{"d_model": 256, "router_score": "sigmoid", "lr": 0.000682}
Below are experts of layer 8 (counted from 0) of a mixture-of-experts language model. Rows are named router (the router's row for the expert), up (a neuron's input weights, with its number), down (a neuron's output weights, with its number) and show model dimensions 64-95. Each number is 128 + 24 x the weight over its row's rms, rounded and kept within 0 to 255.
After each expert's rows: "comes after" lists some tokens at least twice as common just before its tokens as in all text; "comes before" lists some tokens at least twice as common just after its tokens as in all text. This comes from a sample of Wikipedia text that the model never trained on. Tokens count by the router's weight.

# expert 13
router [153 162 117 129 129 119 141 145  89 122 114 116 121 156 101 131 137 118 134 161 133 138 121 137  74 160 124 127 130 140 145 147]
up0 [114 124  81 150 104 112  90 141 118 136 122 112 117 146 116 103 159  86 156 159 159 155  97 117 126 157 137 109 129 117 119 228]
down0 [132 122 131 154  76 139 109 111 136  87 131 118 158 100 157 123 106 162 126 142 122 150 122 142 116 117 149 154 110 121  88  77]
comes after: "s", ",", "es", "ing", " However", "ers"
comes before: " the", " and", " he", " a", " which", " but"

# expert 26
router [123 150 105 102 166 122 153 109 173 112 124 133 130 126 115  84 168 132 118 138  92 142 106 133 136 176 129 126 123 136  99 123]
up0 [120 172 143 111 150  99 121  98 150 100 121 148 126 129 122 154  82 123 129 164 116 124 138 110 132 117  85 180 113 117 184 128]
down0 [118 119 106 121 111 148  99 152  71 180 152  87 170 132 123 115 144  99 113 146 142 138 115 127  87 125 101 112 104 117 134 103]
comes after: " in", " In", " ", "2", "In", ","
comes before: "1", "2", "9", "0", "8", " was"

# expert 37
router [158 132 122  93 173 130 124 141  97 133  90 123 115 155 104 108 114 118 132 126 140 121 112  97 120 144 104 126 110 167 126 127]
up0 [182 136 142 147  80 118 109 153 138 130 115 126  99 111 116 108 143 132 153 153 124 101  99 106 149 143 147 133  84 110 137 146]
down0 [120 114 150 161 127  92 124 125 165 124  76 151 138 123 125 149  83  63 121 156 109 126 147 123 159 106 147 140 129 143 155 130]
comes after: " |", ";", ":", " on", "|", " in"
comes before: "1", "2", "3", "4", "6", "5"

# expert 28
router [174 146 129 102 173 116 181 103 115 109 109 102  94 148 105 122 113 136 127 152 136 111 171 109 115 149 124 120 123 135 116 168]
up0 [157 110 176 146 147 114 163  70  82 129 118 112 162 130 136 147 148 127 139 140 170 107 152  99  93 139 112 128 150 122 145 145]
down0 [124 110  96  93 127  96 106 115 159 125 109 145 115 135 121 152 157 112 116 148 114 148 144 108 126 146  84 100  97 127 155 156]
comes after: " ", " |", " (", " S", " Con", " re"
comes before: "9", "0", "8", "1", "2", "3"

# expert 36
router [153 133 150 130 169 100 125 160 105 117 113 146  88 163 117 115  98 106 105 110 113 101 175  95  95 150 126 139 108 136 123 127]
up0 [140 145 142 125 105 115 134 127 118  94 152  91 127 107 117 119 132 157 103 106 127 101 141 128 114 139  93 141 128 158 104 182]
down0 [137  88 111 144 144 136 171 103 156 127 143 112  92 115 141 179 132 125 110 125 131 121 149 113  91 117 100  79 109 139 121 144]
comes after: " the", " a", " his", " and", " of", " an"
comes before: " of", "s", ",", " and", ".", " in"

# expert 25
router [122  99 109 124 149 112 125 116 113 136  96 134  91 166 115 132 129 119 114 139 160 116 116 122 126 175 119 124  89 120 122 108]
up0 [109 182 105 104 169 102 180 110 131 102  89 110 103 104 156 100 150 122 101 148  77 142 116 159 118 141 153 117 128 161 125 107]
down0 [139 153 142 179 160 137 138  90 160 141 112 158 128 121 130 120 119 106 139 149 126 133 106 110 121 157 143 126  83 105 124 141]
comes after: " |", ",", " the", ";", "|", ":"
comes before: "1", "2", "3", "4", "6", "5"

# expert 4
router [175 112 177 117 154 112 162 110 107  85  85 117 151 133 112 150 180 106  81 118 137 110 176 133  76 124 101 136 119 147 101 184]
up0 [ 92 128 126  73 138 162 148  88 120 151  79 156 127 167 150  92 119 129 109 131 106  87 119 134 122 142 110 112 127 106 150 133]
down0 [183 118 130 137 110 120  99  94  90 110 148 108 146 107 116 127 128 117 135  92 155 141 173 126  85 116  97 136 142 115 131 138]
comes after: " ", " (", "1", " re", " \"", " un"
comes before: "0", "9", " |", "8", "5", "–"

# expert 20
router [167 177 130 101 182 112 106  99 144  87 114 107 103 140 129 111 147  85 108 166 149 119 126 125  91 170 117 142 121 140 108 171]
up0 [109 129 155 161 107 131 148 127 133 141 123 100 163 158 142 147  82 131 139 163 139 129 113 126 134 134 104 130 115 123 148 128]
down0 [149 160 126 102  80 108 146 150 153 137 129 145 119 139 142  92 119 141  97 164 147 119 158 103 133 152 165 146 143 125 131 107]
comes after: "\n", " |", ".", ")", " =", "=="
comes before: "|", "-", "\n", "s", "The", "=="

# expert 29
router [135 124 110  95 157  80 147 149 106  94 111 144 110 152 129 142 138 125 158 128  88 119 132  89  76 151 115 126 140 141 105 117]
up0 [124 120 148  97 127 140 143  93 128 190 128 101  86 128 154 163 159 138 131 113 116  69 115 110 108 127  77 157 141 129 112 134]
down0 [142 165 186 125 133 113 167 129 108 109 133 121 109 143 151 101 142  74 150 125 106 137 159 109 173 134  78 114 142  98 165 148]
comes after: " the", " The", " of", " a", " his", "The"
comes before: "s", " of", ":", " was", "'", "\""

# expert 5
router [142  99 151 132 138  87 125 137 128 107  98  97 121 144 132 134 123  98 130 153 160  96 109 124  98 129 132 121 122 111 137 131]
up0 [108 138 128 123 151  68 167 114 152 105 119 137  95 128 120 119 144 136 106 149 135 116 135  92 112 127 110 132 130  97 112 132]
down0 [ 89 115 127 152 111 147  87 125  76  96 129 113 129 134 106 131 110 165 183 150 115 111 122 135 140 132 117 143 164  85 126 106]
comes after: " |", "|", ".", "0", "3", "5"
comes before: "1", "2", "3", " |", "0", "4"

# expert 41
router [153 139 144  95 138 107 148 143 139 115  84 132 148 140 121 116 126 117 136 184 127 121 152 120 102 170  99 124 137 119  84 147]
up0 [134 138 141  93 124 135 120  92 194 159 156 130  99 143 142  98 151 122 142 162 140 137 184 115 133 151 141 130 134 122 127 138]
down0 [150 134 127 152  83 109 114 157 141 101 168 116 126 134 121 141 117 105  72 102 128 140  92 108  88 133 131 161 103 131 151 148]
comes after: "\n", ".", ")", "==", " ==", "==="
comes before: "\n", "-", "|", " The", "==", "The"